{"experts_per_token": 4, "hidden_act": "swiglu", "router_score": "softmax", "lr_router": 0.00114, "vocab_size": 1149, "batch_tokens": 131072, "dataset": "wikipedia_en"}
Below are experts of layer 5 (counted from 0) of a mixture-of-experts language model. Rows are named router (the router's row for the expert), gate (a neuron's input weights, with its number), up (a neuron's input weights, with its number), down (a neuron's output weights, with its number) and show model dimensions 0-159. Each number is 500 + 25 x the weight over its row's rms, rounded and kept within 0 to 999. Numbers have three digits each.
After each expert's rows: a language model's description of what the expert responds to. This comes from a sample of Wikipedia text that the model never trained on.

# expert 54
router:489483508499498485471496523453493477502467453491508486502511505501502548454535495470461495516531488502501495462559461482515539490537517522532538487524458489507506486526524468506511489483473466495465470514505534506512512505494514473470484471444471533514464487551509480512486535479459458474509473516497491544491493482495524503537490529502528517562471477480498531518489491510479515499495501448475535464506524510470500461501512481466477447473501481464491539447510508500484511473526487
gate0:500523575504513505507439509500492499528491496460506520497511534508525514496509490498530512500491542468513512519521528468503496477493562502467459537482499532466486505450505496487486514525530489467524522500533448511457497496489555496525447483499470494462483528468486460514482523520478486519485516442487478509497484535485504508470507472498519482516507491546473482464472511489513485526491502496511536483504482501475483468508459471489514478493491580519489524564489498501493516522543491
up0:485484543527506514505480493495505513535514517463508519489533519526510515496497487543512486480485533449493515506530513498526493475466540498474473529474477528471513465455480510529498505489537442478518515507486451522464504486548532480534493507466482532473459514460479462499562529507495485502540540469505488504489533527432485498466512478506520491546508496523474492511473487437534485535521481495490511475513450547475503458530486487506487477486495498529480510505489466491514517506513493
down0:473482537506479515497500479510522522512512468491507505487500485463480565444515499526488494508506524505490498489548489441428526535494437484490454486507509479490477485475515526500504481517446501508504493502460508497500481538489496485513508518516478518567525464490517497476483474502529508488499437529501485486463496545458489491495495471500504501457529548490504497525530458516490524492496476504479506545501504468518550457534504509502478533509459535476527468484519494525511514509535484
gate1:494580497463481527484512528492484464508485507495546511460509531462466512532495517461510506482513503517515523495501498542462481533491462491487516514520476488531497527498524531521512484497463491488528531492480491508487530467460460537507539499519439483499495465458528505528486487491496524498510464531530471490445500507496486515518497528488541535518472476457476516518485556483515493489472489525480514490460450524522536516525492483543514519491507483514478460481536478473477495533528520
up1:532515481512494507541433473505451511496491476504524521523448503524512532504430493469486483509490540441485506510495499532516530531519477517479466497495525502477480534485509512494454497481507505489507499499532496480500488502497504492499462509505504501517490516472460493504502514478485493509511488538494496494450492491510493529530504573479509470495530545514496484509465495519520474491477477489504489516533535493465461523513505470446492461483461552482529514486474517446469458529572484
down1:524464449462500488500520533521458447508529491486515519502516457520506477502500493478522514518491466502482496541484481461537512531512466509475497491509540509517475494509545472516479455519508491475438520551482548496496473500496551461489442537475526511483509502509495517489520486492521473486438510497535516491477466446514528498486472526452464477509503452476518527474499520509476472508508494545486505514501479450512534470539498512522468529480512487499505505497516502493510482507478534
Description: Pieces finishing a word, like ase, fore, er, one, plus whole words time, years, season, as in database, release, cease, baritone.

# expert 43
router:487501478521492470491527465441494468480444518481556525460561465494494486495513464540508507510544524556494526520495512474471486519524490473512487483521512498501514544516508457516461520521495486476493524479478484475506485471515532513506517474524499487494495509512526496518515477466527489492507521493531521483449520505542494517535465560518503506472484483562480516508509515557501508506484503515474505488528510520530518521551493496531465476483460509500524519495451479444502498489512470
gate2:521490455508494487536513472518528488533530518500528479503524475506559567518498507526492521483532518495516505514452506566457544540506504524500506544524513500521499499463495481474470539516513507551536486517508478475505462525522470490503531529494534454451464503501497481488493487519507509507482536494487543482478468572486472532515488504512510489483493535511465536530475502502517558482521522502472513526479482521487477532502518498518491532539495491524509527490504480468468488512522505
up2:493554503459494516485510508452453483501509488471469495498496487514484479465479526444537501492490507502455494491543519503546481492539510549477520452478556499488452529482517519512536482501517535502488544450521509485526500478474468518509522492520458541543529500497499483511479462450519516507513490539497488469516544524521486493473487526513521558512450498501510481489531497514502485525483495518473509457511488513531525516485500463484497476467494489526488475478469519516518526456477498
down2:495448493490512468479523488511489498471515456499495529509520522532465509514501486476503532497509518544515500504469523502476531513503524498494489460516490496515500497525477504526514437415518519472522511493518469512501502482493515550516540510490522478441517500519507503468485522520497491527518479503475515488440529510514495548507437502527522513476470473483526511553519503472466506504456500478512469485471468505465541504486498450467505523511467560500492497516480488541536498538512527
gate3:524497509462503515499476480536523535519512494506489544484495504485492464481496487458507487524487530511491549459470475511511544525556515503524527483564486560485477525514508493511492507518438530510488494468522515480502529527484516488505506532467500487526555498468517451462495473516458484486514494466521474481487482565499466512481488486482486516507485488525503517489501527520499492468532556482524510494504492433537486491498495494467488504502536534526478518483536496509541529469466485
up3:506493530519503493475507509491437497488510516490511495526490465482485460526504512498510502499481479493510447522542529463490461466509476480452502469490473438479526496455465457587510495465519493521534537470474498467516513510494554497489482462522501512480492494513500534450482505506487484553515506498531540520502509454494509522488530507537491476491496498493493507508498526505468498503532511478449434516517465489494507521498489470555481513515517538480534492515493485510477511482485474
down3:514494449522540525493498468520472479459532471544497534472506541514514513504467522521468523487491481548493495503494534464503455546501469495490483500577543480510523505468508498489486477470480523520487515506548467530481494471452511508490481482519469483491532484495475530503490528438448500500476495525517492528470527480522491480536481468535481512470487479496488492448494503520458491488522512487474496479502510486469536477460523530491488486536462505483536498503494462504515469529520496
Description: Word-starting pieces wh, cent, Sh, bl, mostly "wh" in while and white, plus assorted suffixes like -ed, -ury.

# expert 1
router:471482466496499554510527499492483509520508482485525505549473492488502515508472513523465457544496488486503494479531549533520482525498442474491486496485502497530508496510493501495533531481516529509492524491508533534452519485501456523529513486490515535475488550515547479513467473513505506501511542446523505525443513488520538479507482488461487484487491466486522487511513492529531506537531485516453438532517483520535456475516470544513484481513511471506493437536490521473494512507525508
gate1:500509501502518487512494481509507465521515503543476496506488523523509530414472520516463509499523525530495516508478483502528475458524513524468492481508549521542500482521492474512473504494517425516467485491534458471496494520500502524525465546477504505474475551491476516505515502496530460454468492535524491453491529525513505509501482515490453452479491529521509485524490501493500497445520505548487529499554498455484481507506484523535485499532496535488494488512508503500555459512458501
up1:435479461468515495541504488493478497476539553507545491517502545477485518532490466447485495468472468501505489492509545528521471507484541506506483507530509518494514519527490521526493521524478493449515487480481543519519477510482512487503505515464516543507512495541497473540541471496473528493481495486514498469526539506498518522482506523493488509491467485500504492499554487533480505531454459475542467495496532482552536507489514478452453506477512477443497492507501470507447505494496508
down1:503505445469522514551487526500470484473536503513523510510513506510512472494517459486506471487501514475503500492466516490479521513462476506511494513447487492477462512520456483470520454527533506494487530530495469481496522451508519503522484501517494480514500504487516500483479490521483522509505500471491558534490481540457497519515515471504435458503504450514492498462509527478523490472437482497435550502535454487499503489506438466464500438497508487533486506485512475506520471514486475
gate2:484534527501512496480489512547462491488495520523505473489493519479484541495498463519494485474487493480504521520495505521470524516463469515516519533525555509561440477501488486510535529534518559477500501533526493500487515488480506467458496483471484497467512485548478475513508488561464462499520480486535519478506519536500496496468514498471487494535468474494539533547518516499511517481448472526505500473508547510483515489532529506536472482489473468454485484514539500520499515482459546
up2:532487521494473478477500497548451503512532527508502506496513493496478531505475457484470499497429540513468505466491524530470485521502470465491511527549520550531471492464495483494517529499513519462509534479536517505486559481495515522442500473527492507475498505524481470508471479524502489481519463486554509516507513513559547516481487488495513494460508483480492537493483518482497489521458467490529471479506553474495451522496525474546489461494494479486500491500531495457478515503513527
down2:522520492503498536513541554523464484490548507470521524533499528504462529529480469494496524487499559502477498493511510529486481467509511480474491558555480528519479522474497501544499482475508524515488480519498519526467507510499507519487522532507496464492467465459501493519525499492512487518465528505454501512483473462551492504473480505463507454497470543525499462509493487581509511527513530508473492511515535496514524471470473530495529479501573489496471492545493509498482496509521518
Description: Capital N pieces in coordinates, "N/a" and acronyms, plus word-internal pieces like re, nd, Gre in names and tables (Street, Porsgrund, Green).

# expert 48
router:497465523464498498549538500507501518536480509523532512520471505502527491509539481525499532500499501458513539505523473538505526538500506533491517510449478491499535530519492468488519450522468510514498511471520514450489495499458461501502484465501505544477486524432553529478486512550493511515514503519520499484487489532537461516502461451475519512487561472493467470491538539464521513497502503539490466500514510522496479489510502516504509501472529461480478523503521533522475491441494521
gate0:520517492493508498533502520494516481487483478496477502516471484518488524502449475471476505500475517517513508490513505445475510484479492509494473461515466505484457504530553442527517485527488507521495469516511432500505514447520518493543472508525483501454476472498495473507441493518536516530488495486484513513501498500486514528549563471485511525472492500493507532472434506490478505486516500516486501537499507471471501504487541456513529479476501529522501517528486447449538527544535536
up0:540505494527495499541536548522534479519462463499470529522489506521514535506472505459508491512493486495501532509529492444467511461466517484520465513541505511495442525520501475514547504551480516462487494509507474485464492495517504474543479512510483508469486480474484487507465500488511509520490493495496548485504513490496481512546529483514494560482516505479528561488466519471472553487503478526462484493514501490463515528482510478493535463522488489533492501522518438480560515522511506
down0:461455504488447439506520475482494502474484513532495540503566505468480533511513518528482505529503505503443545478520510463509478520479513520489516509474494520546509522472549519428521494522504530486499543497468457516571512523499478466533492529485510486476508541497489534530518470499502510512488519469486479507506465492501517467478481502560473526509511513485513489468509512501484483502512460478524506482501478542516501504531503543503533480492488460486490491549497499523503494474486513
gate1:531438517515493539528477483506488463526581508513506507513476506511481526478489479516547500486464477530527499507511490476518468476488521498462486490497487525491487516459474489506522497507501481435517464495477511503478493498494506526531463555463493524537490477497505516530501520526454556500481495493554429450512530496448510524520512488502500495539521496519511490534505521474477529503483461513532504544541465510485492520493465484521494493506517500462487486489529466497498515471476497
up1:456464518491475525529476528484526454513545519483526480520465516494523484501482509497466477522477525497488489520531477460510505552527458537480540506505512530523508511491535473479477479483486509498464471504495528536470490518514528489510474506524503494511513504504524541517508531490460490536484466485519512533521502521509482534498527474468479491494500510417505475537488527512482504512539465479555499496478479473504552478497539504439489464502506518526509517518551533474495519503499551
down1:502485494523507511542484487503482477474512514494530506502515480477473467503542526495504439488532571515489489450513495434467527504495512497506466495530499498524497451482510500500529476517486482489541486546479516499480473516510550494509484456514510544492506507505524516500494503460513494477557496509446466503544519473581490522488507517479475487535466502515503470478484512498503516472494520515470531474475454519522484494490488502523500507466527479545552538509526482508510470488471523
Description: Space-led word starts, chiefly d and D, plus prefixes like dec, cont, inv, prov, as in department, document, dollar, Den Haag.

# expert 24
router:529504510540498514490516510454535525516515450498502489503470535492466555445507477496513432505538460511504531467541507481513462510485482530549494532529486570487472495474518505505478504501497472490481498493526516527497519502492515523514519508511459523513510487456486451498487492536454440514466481547485500486502491516519504492475493533528541513518485459488520519514518514481514496493533477499522522466485501494498537499505526504515441482474464459517449492461503498512500521487498515
gate0:484521529509509477494471504503503493517502479481508515481488513455498513493450448477431520503514478493515502480503495490484492448495488479561469484546481473509478451484488517473463497486513485489503521526537509502513530528509534530520478508449485485472526469522486470516484524524486503460483481512480483511482485510530533477461499472540536495539523499537480465464513444490533515470459488444488525467493452526427526498500481480496509511512504495526483525512516478467507509517525519
up0:521539481561478498468478506504448480528492496515531494515506536479511470503517505471552503548488546508473469501507505527488526519535492515482474489465537496486496532498506491479513471544485508456496480497473500506484493508487496417493502507552529520511503522512491495490489474513528511483478507484498527491502460477505457558510531509477493455493463474496534499522480562504490548524502511513533550492462551471527456504514527468497495478486500490513491506478489558488512475484482501
down0:511449491488516464515485532499512486518516441479497467495485526514546440468497514534527496496499459497490504496494502518549477514439473511464514517552527522504504479522507499472493520502532491512512553453521484532473500535456499505517464497465491520462482546512512508500530515468492494511465518461500474508508499493523529499496473457510466448500533509494530472501495542483485533489496482529520509489495470519454503530528539489497485509557486503526513481461535514503556493491483498
gate1:517498557550483545513484497518502556472465530441458473516550532486514501457513465508541507547493534500500544555521447458531502512483496497485493445516498529497511455461538494497538491518536500498507484463527475501488512499497528487548462522524523459488483485463522512525520517501511489530506497505530522513477502473493494503506470499490484491523494502500509538529528500512468495480507489467477451507525465498533506521486487522510512489509516518524509469526520509536476492470514525
up1:484517509498496492473522485514512484521464535488458498538482463503461492497492549489479499485494478500530489494499503523450534503492485499496518460479420517517497488525521509495549495512493541509494482546456485474506567503526512497532482501506485516493478460517493537531481491485508521493484468508514468538480535542525516515494481468504524512510487476491440492468522518472536498485489497504509487484511510502498505506442519526540497512483474495470563528506510430554474535501539506
down1:490518521507462516498507473514519494460483531503479471501471489451505490572484489471453501468512474502486505539530515527473483467504524535505527515492498536529517533500477497533479498504519476505510504511462512435512500489486482518481542488498463479496521506519559522437484517499472553510537460560537522507494486524488514488495504484504535476537514489533493498503494547437498478515493521539509517449499483531516477522525518450517485514510525514521515499478468515495507494482518464
Description: Word-final pieces like io, ade, ace, ation, ence, ren, ure after a stem, as in Pliocene, Pradeep, displacement, French, doctorate.

# expert 31
router:496499502502511510517489503483503506497512519512501509498494503446491499491467517476478518498484488505496487515440519511496425489486474527547506508490475516539473449497500486472548524521558504503511504493510498533490493518506481537538479512513478520498504494485496506516442488486501458514494549511495506503472566531514477475525486496494471529521546549473544500569493477517438473505481518460512541490490509492469484509442483491479532491523479525491478478456520483555501507539484496
gate2:493476517475534581487497521505479516486513540501504497519488508531491531518487523472462506475459501583491513514528478515507470500507519504504529501517458485521528485497470514494516510515512476518494467539513447489497495525524498526501492504492484481532477467471479491480494466501465508483477490480503500469484515502449492457508525479551539533494492478508479518481511530509471477583469452493516498533553547535520491531529480448492499492485505495495505485482523552496506476508488487
up2:488534447512476472529485549537505486495522473462529495479538491485494504463498467456531506514530526477537517485473464453486509487496502503460505528513579499481471508492501484496489499517499512473496488434482536525506478523503492537510527475453487524495533521510525488539494533500516512501535466498504475473516476462500561521501499516468490510462535516498533536486520499513520525479518528527477453498488453481519494480456503474506518495441484502497479469488469474502515477486520490
down2:497493519482488495471470492500488491566471459462487504550477510520528482482509530484501509509494468468496504514516488537516509497499535514510492466497507470461524515524454530510502494465474498510474467502485443456479462547500534532444531505508509486469513482477501482477481483501496507512516465461498437517527475530486530511500524503494480519451490528531494465508534550468512513508528513466507519482480553514489441505504505460495507481485541507507470498492559482470470491499478481
gate3:489499518500525514496486439503503523485514554479506482529505453526533504512524537471502473477548532511539467481503468508513536492501525531486522499540520510468478504485497518533481457519439483497472522504528497499461474454529494510505489471545496516500529518535472448485493511495499562519510511489506482501485513490505520485497490464510550483490535490501476508491484549484504492547487520532506504521479499578539478541521463491530488537544507474507495487477512502501472499478482540
up3:512497518515511501465453522467472515542486511444482457464496518492485485510509484516509543511495479504532508505524475495441514487516483507517530528519561489510489481484468448510520481515476530491571480525491534491543505529519545484509514506495488483528548489512514547498494524498484505506483467508481522503488428454505496521511463503513467505487493506504514484477581500519503489499498500465527450463483513488528540494482506490504511520461500534499560486496475473520495507485499506
down3:472465451480529441543484516529484466461479510501512539464466504482516518493528477464479519524475496476498512483451490487478530515511525550477498472495516503520515489498521513495446461542496509507516497462518512517514456457499537500509468531469500540520518474488484481497522479502536497471493509501497456486481541529462483518506488553504501516463485523468525551505497470492445479483523492525492493459456513498449524511517504475506483497500464481506514543512498525484527518528483479
Description: The word "the" after prepositions, plus capitalized nationality and institution words (National, World, American) and section-heading === marks.

# expert 22
router:484516473489498503529508467468497497503482479469523527515533517486456528485493488481518470520538486522497462454477467461531513475487465463502544541486442515524550499501494469479502511502510495468496501526463523506504525470461522491525478481519499477504518498496525456505475552471462498481469487522546468532531498526539512484455488555549531498527480499532505526497525506513520489486532489455483532477492523486536504478493543478512482460484479504498493504498436485498494532479468508
gate0:497507568495507496477495495544487506507518486507493481512527464511485506479517498518514501474517520490504500493476519466542531503489504485517502521528485510492505508521535545462475484496496456538490518515558491543520495471480529494464509479463483484456496491476458469473495532478490489471452525532507523530525414480509475483518468467523495531492484471540459489499455486512547532493486495530554511504515489478463472500502494532478485483526462494500523482545499511501494505548540534
up0:465497519527501506550493525524451502547508507505490511466502458505507459505499521513490467509510515465458488486524485475523491485567515486535504490498541454504521530527477475462467452512447531535493508520552498505521490474525467461444540445514490542522517456556525497469517495477448492480474516528481527511504468465537471500533528460494470530476482510488503538513501490518513508497525479516492512487537468507491505512524495527497498515493495491500518514483490489494486495531495499
down0:519526507520507477477512510505500481515470486501551485462478507519527518489511478511516440517484499455506523467537505519575535513524511541483530486513505505482473461490567529480530495491488506461517514519474496528488507525501519494471505475471519490518489513508487520501526458453490544512478497516529520477549490478472499490498491536504541518448528467502465499546434510485554502520529449498528492470531522517483492502489484494512510498461529484515505500521465525471483528519475513
gate1:470508487569527463493509515478512461487496469507433506531509492521498496469517477534491479506496485517471528474505552506495494472496523507527511450501479516495493499485497506496521516539502478493532490489531515511518492541490489496456493580526486547532538487516491490499443481496538518540503529483500551509490507520481493533504468524503478548515469494487489513498465468495515564560491520467492535534504504525530481505547490499525483489482493514498508517525503454517488492524504459
up1:499491434516501462531471539527534521529500494504499521492504479506505473454497506495502481520499497496455493496520544505505488524538484522509558463511474514473529541545499516469459526518488495521532497489499491490523532532473502488503484508518452543489496486471476530488480487514452477486468509490517505501542548518502496505462474520482477511509464518463493486481469479492540543526495534462502514510496498506502492478507480507516504542472534522497515508526507531503553519421430490
down1:529506499500475479537500495504512516472498476477564503491493544494540515510467489550555476572500461491499538499517518493452451490487517523483541504542546512452463471472481474467532505507493489530510535475498519458546487498495494466522469499529488499510512506486499457488507494477509493461515491527511486489491492494500493526525526523489499516530472493468501523542482489514486494450483500448492529463507503432509538518493493523544508498505498489487534469481489484532473501505475471
Description: Suffix pieces -ate, -ated, -ation, -ence ending Latinate words, such as immedi-ate, elucid-ate, calcul-ated, Den-otes.

# expert 40
router:483498491482498484495514522483499549482525493508539522592488488451517518551464508486469485517484466485507520515496494495546522525479472515516472466502465485538545448438493497546544496479495523505487504496525518550487509533488468504509488480491499483483490472519485507513503488506506493489499483462457485494479470530488491503490476494472507455510520501487478504522489441499526519506501447485440495521491519474450492468478455504478490485504450465491525546508507493475499493495479484
gate1:558476485495461497539470489476482499504497450497507524473505502509519536469524510479475451483499466476506514472509456540493519528524446547485518472493500488490500508506526476471550520500480521502526507496522511522515485486496480500435497478501498530524497533460517512534534498528511522463491530501519495468505478527545539483476495490492527523494473449509481482463499522463517513510504533506480492474474508528500502453473559469497491487486529531490480501481556518543536479464527532
up1:472464512462510567505502520496533521469535540488506473515493559483510477496458512474537505486469475494507537501502519476537532447468503539494487537519495485491488489489484547492506506536496512493477507497511473516475516512549490488531520500469513463463542471498503505522494517516487466502506457455485511524475500504523479508454499444500497542503532529519550507464498518536468500540487472513508482544499498500516541529504474531457449508511532471480543472479488506500502493505508506
down1:497522512550519505515487483471504501467519478574481482525476481494508521484508511494515510531517523475481477466457513503486496512474487511509492495532546522484518467480434519503508465497483508511522532496487492492459476467477524471515480519504473533475489503499517514494537481509507482480522498526454490537487511476493440525493499466495521465514525433537514467503495447491499431475485529491551485460493479488505493479508498533518483548484518509519435467475499477505501498510539531
gate2:524490517509527538474495443496496514514513479502555479522467518464508532516466516493469546479551504490506515525461494467534525478510488504553539534456506526472511492511473534487469490459545506507501491505483481509492476492523507543513520489492537450510501517462516454487534522464522477513506490557465485494535478499495482480534476501500480477517538561509490548525469477521497494500527507492491507513479525508498471482499492501492527531521484446515456508489507557482522490478512509
up2:492510540541519504492472470472470533528513494542529505482482516456518486516463514444487547482524526476497493482454483463525496466510483468506491481481500500467491501498493515533456510498551500459533502465490486495467421518511469520449481487473496462455450495516482506456508561502537526493519528516482456494481445487477476524535495492512496488494488510478498490505482505522495501467542513460490488533515496518470506494505509499471516475526518480496452507471508531491502490514522515
down2:490494512566483473490481487496488466498500489487502525539473466519474503478490475487573446527502507488497511462512505488466480512487453465503488466485532512491513473527527489474541485501482499520483489503508545495529510468531467543481504495512502535476520505528518494517456477521473507514486511497528510447507528463548510488480512528504545470508479519567529513527503534493472499542504469487511504538512508474489521445497516502495448483490551475538478467531484502514483467521503523
Description: Capital I and II, mostly inside Roman numerals after names or titles, such as Paradise VI-I, Quest II-I, Haldanus I, F-I-FA.

# expert 12
router:527508545488490511497491506506461504521468524460543475505510497485508498495507472485524532519499499481500495551500488504470472529489503495447487457573498495526486534479561524511497472529506495505530498490467527476501496473474510477516539514480557481465499474472493507496494514494473531510454517484501483530480546491471494549479520503534508521528514498487503475460560510509503533442489502518484497534467486484510482484520536458514482500493509464502507486504492516500555537509420496
gate0:487487467503487470474498559526508442487526486487502535465512476494526526557504535506501481471500506518473498503492524489482502527514490508485512514463501459504563484481534511442474516506547450494487546496498501539498498502497479516429493510478471519538499478505495467497474484504528505517554466555528461489493493469474531506495475490483516523495482524533447492535519494455499524474474521508468484501502482486514462522512493495513482517519486526518496513535508478455497485554494525
up0:505498479520476497450496478532506479514431494480500480519460512483492508476495465520508545511499489486491493490491496488486501498512478479522555493502541493488495503498486486526478465458514498512525445526506502514490486465499488505470505571530548512487458443472488525502495470509483500508478475534501461508500513485549539559555499494525475523513481492503504481503508530502489509485489464471459440512470540475561475516498510541488495482518529519506570502501476512484486499473514487
down0:505488487503514505511524535543510486492491533495488481486510530497484534448498547450486517489504559489504513491539480514513491500474491501528453530512502502503519562475493491518515547480534525502519512512462481502467504517528511543489459501519511525427487470490508480494533505530487503472497517489490521464503499530499469517525457490499501483532517473494462475511546495495500503467516500574486512466516552555477493484502490514530482482526544501513505431464520511500476533473513505
gate1:484482506474501545515464528451496512466489495489499510506477504511534502486482502513464474470480512518482528508516483509522482463491537544513503521501507501470498473512491520520525512491519454477536535480555480497513480516467457517504483530528486533475503538451487496466514485486508535434491469540476514474526510527503467453499531501476512492505566487462499499540506517511488492471467520511522468518508528505516463575473512504456491511522495515487508529467472481494446516519540493
up1:502496512496501517528485536490459474491515485521497488549465488505483470468489483527490566526496496495490497519531501469484488482514483537498481436523503493496481471485500486499501475467477492531544510493521496505485488557482508476475476548531531523445460494472492528461479536493502509446458478517473519525506506482514520513473503552498480487522534491440520510539502513491471536448556464492481466544486493458494493507502516500488496498498497497477490543508485503479508534557482493
down1:536469493491509525495510512515508506487518495511529528507508558469534496548472482507473558514542495464529465487470531531554509515444485484524501497495498484432512460504531521499485518491505506497465520511499517494466511514496446494496528494477497519511521469513535493471548468518465491512484482525504490502473511519534483460490516461504560488479509458512486457475500525531458510519448536522501511494512489514512502480514515483525537454533510495506497478555493489506467512499481547
Description: Mostly the piece ed, and endings like ted, ced, ered, inside words and names, as in sponsored, contested, Tweed, Leeds, Meredith.

# expert 18
router:499486475506459507493469513482511503495527497522503487503475498511552478523511503494469488516456521523478531510459472519512499537488486499489554504505486496511523510512492428500528501502465522501504513482454504497530521503490479513478516482488531477525488530501491499497502481550518474488471571507495493522487505526495515503485477521519521472473583497468447486514534521541485503506491560512524501496520549488525508503518457483554529509513464548489526484518509488519481487472581478
gate3:493509493488510489494479504483460542522522481491517544510526459479519531480544509462465532492505475474515482505517520515458461521497504466494512551513514548460519472483534538518491492466466517518489506489497455488525499526494510508444504544514431525494517481479502553498495492515477482476500481501553517525497510490486477518475493492490533489490513505543490488484497533494528497572479457458494488477509508545506474513511514507478520495497484494512486479459516481486517585489532516
up3:442536484520510502479485510506545489455495548480484542431515528483499528482484511487508549474534514512542526454500451498517545482517481541507506518509483492507492471486479496538493489487472473489486496517469500480524513502522517522504513496493497477473566505522529486499485483459512534523496501508489526496490490483488506507517546453475499520511534476528504495464481507531496506497499503502493536483445514481496505515466505492499429505536565504457502480497488510467521485430503515
down3:514501494467519473467497531468507500518527466499467462496484501496496492524530501501510493493520500455451471505517474539512495495511516497505436524504513440500480521511522543506478519498535485500472451518496536510480510524527507521515525466481479539492479495476509477497513466511461517526509542461562486493496500528524458518506508507449497480517536500489461522514546480532476480538498458513464487546524511518510474496499523481527461466532478474474494511497550526479457445499496485
gate4:521472564529510473504483501467464489492579500525504517547517486511509534486512504504503505480465541498470490529486511529519477496482459494479479535478476525483490507501565542495459492490477485493485503477470483487506498529491495469467501467487499490501501505500487478497542529514491510549506514504512513487506519464451431463506490466495488494529514496510520517545484500523510520474498488459526500521446440531481502484515498526474520482490505433530497456467475524493497526509465514
up4:498467531507497503495487486455506502495518496513524485511487552493518492526485516528497478489466491490481485482493487461503485518450511517503520491489497515500520549517502506512530520481468538435505546455466517504507508479476473464486462476477515499512496464505470499545497511557507473520504513507458455539538534493469475499499520479523500511561502513484499501530537494547504513459563486447515507527489500499502544433520491555483527513525483514538501481513493501511448499485500479
down4:477517484484514506531508529508501559538554500500469501449477517477458495490500523511476477490508511471521528504479488490511450487518514516493494523470540534497517476534530552528496480490505517499502478466523516494499531542500478474531516507518439455419483498485488518475496506489472498505503512550461522496490523492523456502499490459493473505534532485492480484509509556504495489505543466475520496472467483511494460493533526488505480494526479554474518459477503514529520522525540518
Description: Single digits continuing a multi-digit number in years, dates, scores and table figures, as in 1872, 2013, 31.12, 36.5.

# expert 23
router:466512470517498495531559497496534473530485522536488514449497464504517517520466524493526496500462533490495507504532531544510509554493524527468510477510526510506480491521482520497499512459500511440540479487439497489467523507498506504515519510515554508500520477539478493476467460507478478517521542476498508457462513485460460491504501511433551535464468461490522506527480462495538505517517515499533484528523464500514505466534507504504488504480494472503474509479507533470494507536502480
gate1:503507494503536515451489525479468475520507476529534401508568514513497511478529489496498548528558518513541458506510558492496493502484522516511486515461491531485497498517519502486510539493492525514480495529479523518511462483494483505545491504495515469494494500496519475466502471509548484483510500484512465494521515502555476503497514506480504466471528503426455484522517464530497531532518517490514433521515520483500489484518510478479475518467498464490505536523474498489494490500499523
up1:453505491517458487536520450526503519490465533505439576514466487473483486518483488520500461500472497490486548488487470521490530490474492456494526516529499476527481503474490535498496467522492492452552490470502479499494529506484498503454513487485488537516500507500432522521463524496455486517516479493481533490489500499424520501489505499513495530523456485548543504495486511495521493468475502502503548482514496516443525503492495518518533469535487509525490496509541528510522508515510500
down1:537491552522539485511497485488497509441516481516498526508459532502537499491488496491497500506542550446519484485487491499511517482502508493477547508528507464528495451498521491519482518459492513510489426514493485492486492531519502543518574535498521453525448534496522507514445534519506510502498529523470521521482526489504514473492489512532514498543510509462510503484545491547528512521510501493506500512487507469503530478436480501521482523513500502558483509464503486507497525536530477
gate2:506469505531511508466481563526460484528453483494469507511509493486544490495565483512517506467477463479522452479529510525451506483508507484505487486504546523481468441501516415494483472464487473504535540493494529489521500457504480488521488496506489531477493540504504479502495468517516488490547545492495515500493503461505501492472524497516496460496490459500527485495481490491481499530526512490464496460527521510496481438504501487474524481490512551566529470512488507516493497493513493
up2:493473490503508526512462540475520489544447499453496485518531479489545510447535500468467510494504510524511487514507528475480466511490498504483492522474503514503492472518523515541446497497492482456425499443504512491521488508485482551511512505534537464488487471496480525544493489529548498488517505510469492518460489475497533531511489512481503537508473470447498490489448525497442490503475462488516504556500526528526508479472501518498480491487494493490498492479481520450540521507483473
down2:499532547519461539482501502497512514510517516507484491524512498509501472482447522537516497495476487521466503476568513518496529443492492517516530490506514463497532480482509480507488499475483468486504461525538533489501518497546487509508516476519519554468506486528481499464536512498488500513458469496484521479477495459488455535514499482418515489489491469468498498456466494532511483512508462528495468485513527491515515498482526530524510543478451465537505560530493513522487516480549493
Description: Opening pieces of capitalized names, titles and acronyms, mostly Ge in George and Georgia, also General, Boren, CSKA, JPL.

# expert 42
router:501499478507506524557492495521513565518465511517502488487530490500509468524515500528504486499482521504529518507494497486499488518463549505497511522482503526500478482491517499499501459484479543471524519496508474479438486496527471519518525502469526511500467494486545510501494476554461542478542542462470517502473517481523507494479504487504518515474523489504509460480510491475533476499504520526529461503514530519550476516535465515512463543486559485522534479534499582483524515490536448
gate1:454490526479496534506505536528541479501518503507480499511512532532533496485495496498537513480502471487521501495495506496480519505515515524532527492440487531495468458499514532493496514517480473484522503490496537481488536550485491501481517559491482465515480536466499483524478502503494516554492533489531452505510555493480473472514526508555487509493530531524498491513495507472507511530517547450478496508506526449518564493497496495470483529534542490497516536535501462542445525474497459
up1:478507464490496509473514498471474542507536510528547488451539508501501503532473449448512455518510486469522490488504502515494499512479522524502504560522518467475494502487476476496538534495538503509529509451504526514513498477470481559542542508524516534484486477518548506483488461489503492520475559464501495465504540475492510508479532520464496485495465523507510450469519553510495493462516533483480490543493489508499539461545513513490497510501520484483509517519467488512530481530518473
down1:494535478510543474509499505532501475502520496498495530510476509479500491506499479506545445471482492476486510492500543474521488548513465531467550531530512516505498496534485480466517513518525461520510514468531525456472487489485516499509530461519502501466444498488485500517496455471485490483459494504528528484511566481443527495485495484454499529530475509453483532536491517496517488441461481498465495479525440490509494538510507471523498502439500508520488523469481505514484524466483506
gate2:507483531518501525502496463479488497518524498490501471466511545481505493486514472496494519510500487500480487546529511540545469436457526546524468497523524517452519501489511519540508520473539487545512518472532500519491481489530458515498516536523507562473502511480539498467534504501524491429455560488481512440523501493483524471498509438509475495502518492488526481470449465500472499515520523515454512513504496479465527476532482500470477498526488476513499503496484504490502494508510521
up2:489493518493497521511466510510451500483507510487529518519502550509527514491530476459472492450478510504430502534491513537494451473485538548504441523499541495486510520488511512527517504510498484528506499523544530516473505473510467490474533517525541545517494560476515515497554510505485496472493536489496486444538486473485483463480518480529474498546528501468514508508489442499491510493515538501503512523491514489491531474509521474452506489463493469503495501478482512490478454484451519
down2:478480453539519502496539501494442515440440442510511513514509462485481498508500495535522516509520517487478517526478519496523503493488472474482467487506474515478518462525485490529500487546482533487505514502505522524502491496501470516463534492550483532494490524529466493485482523483539418479515500483532538520467511508516483491491494482486496515488497529487510515531485465495488529521474461527474571535488507515496530537543558513505504515458533490532520487519490496513467497518479493
Description: Short fragments right after a word's opening letter or syllable, such as d, pp, ep, ont, as in Archdiocese, Subdivision, cartoon, Court, coincide.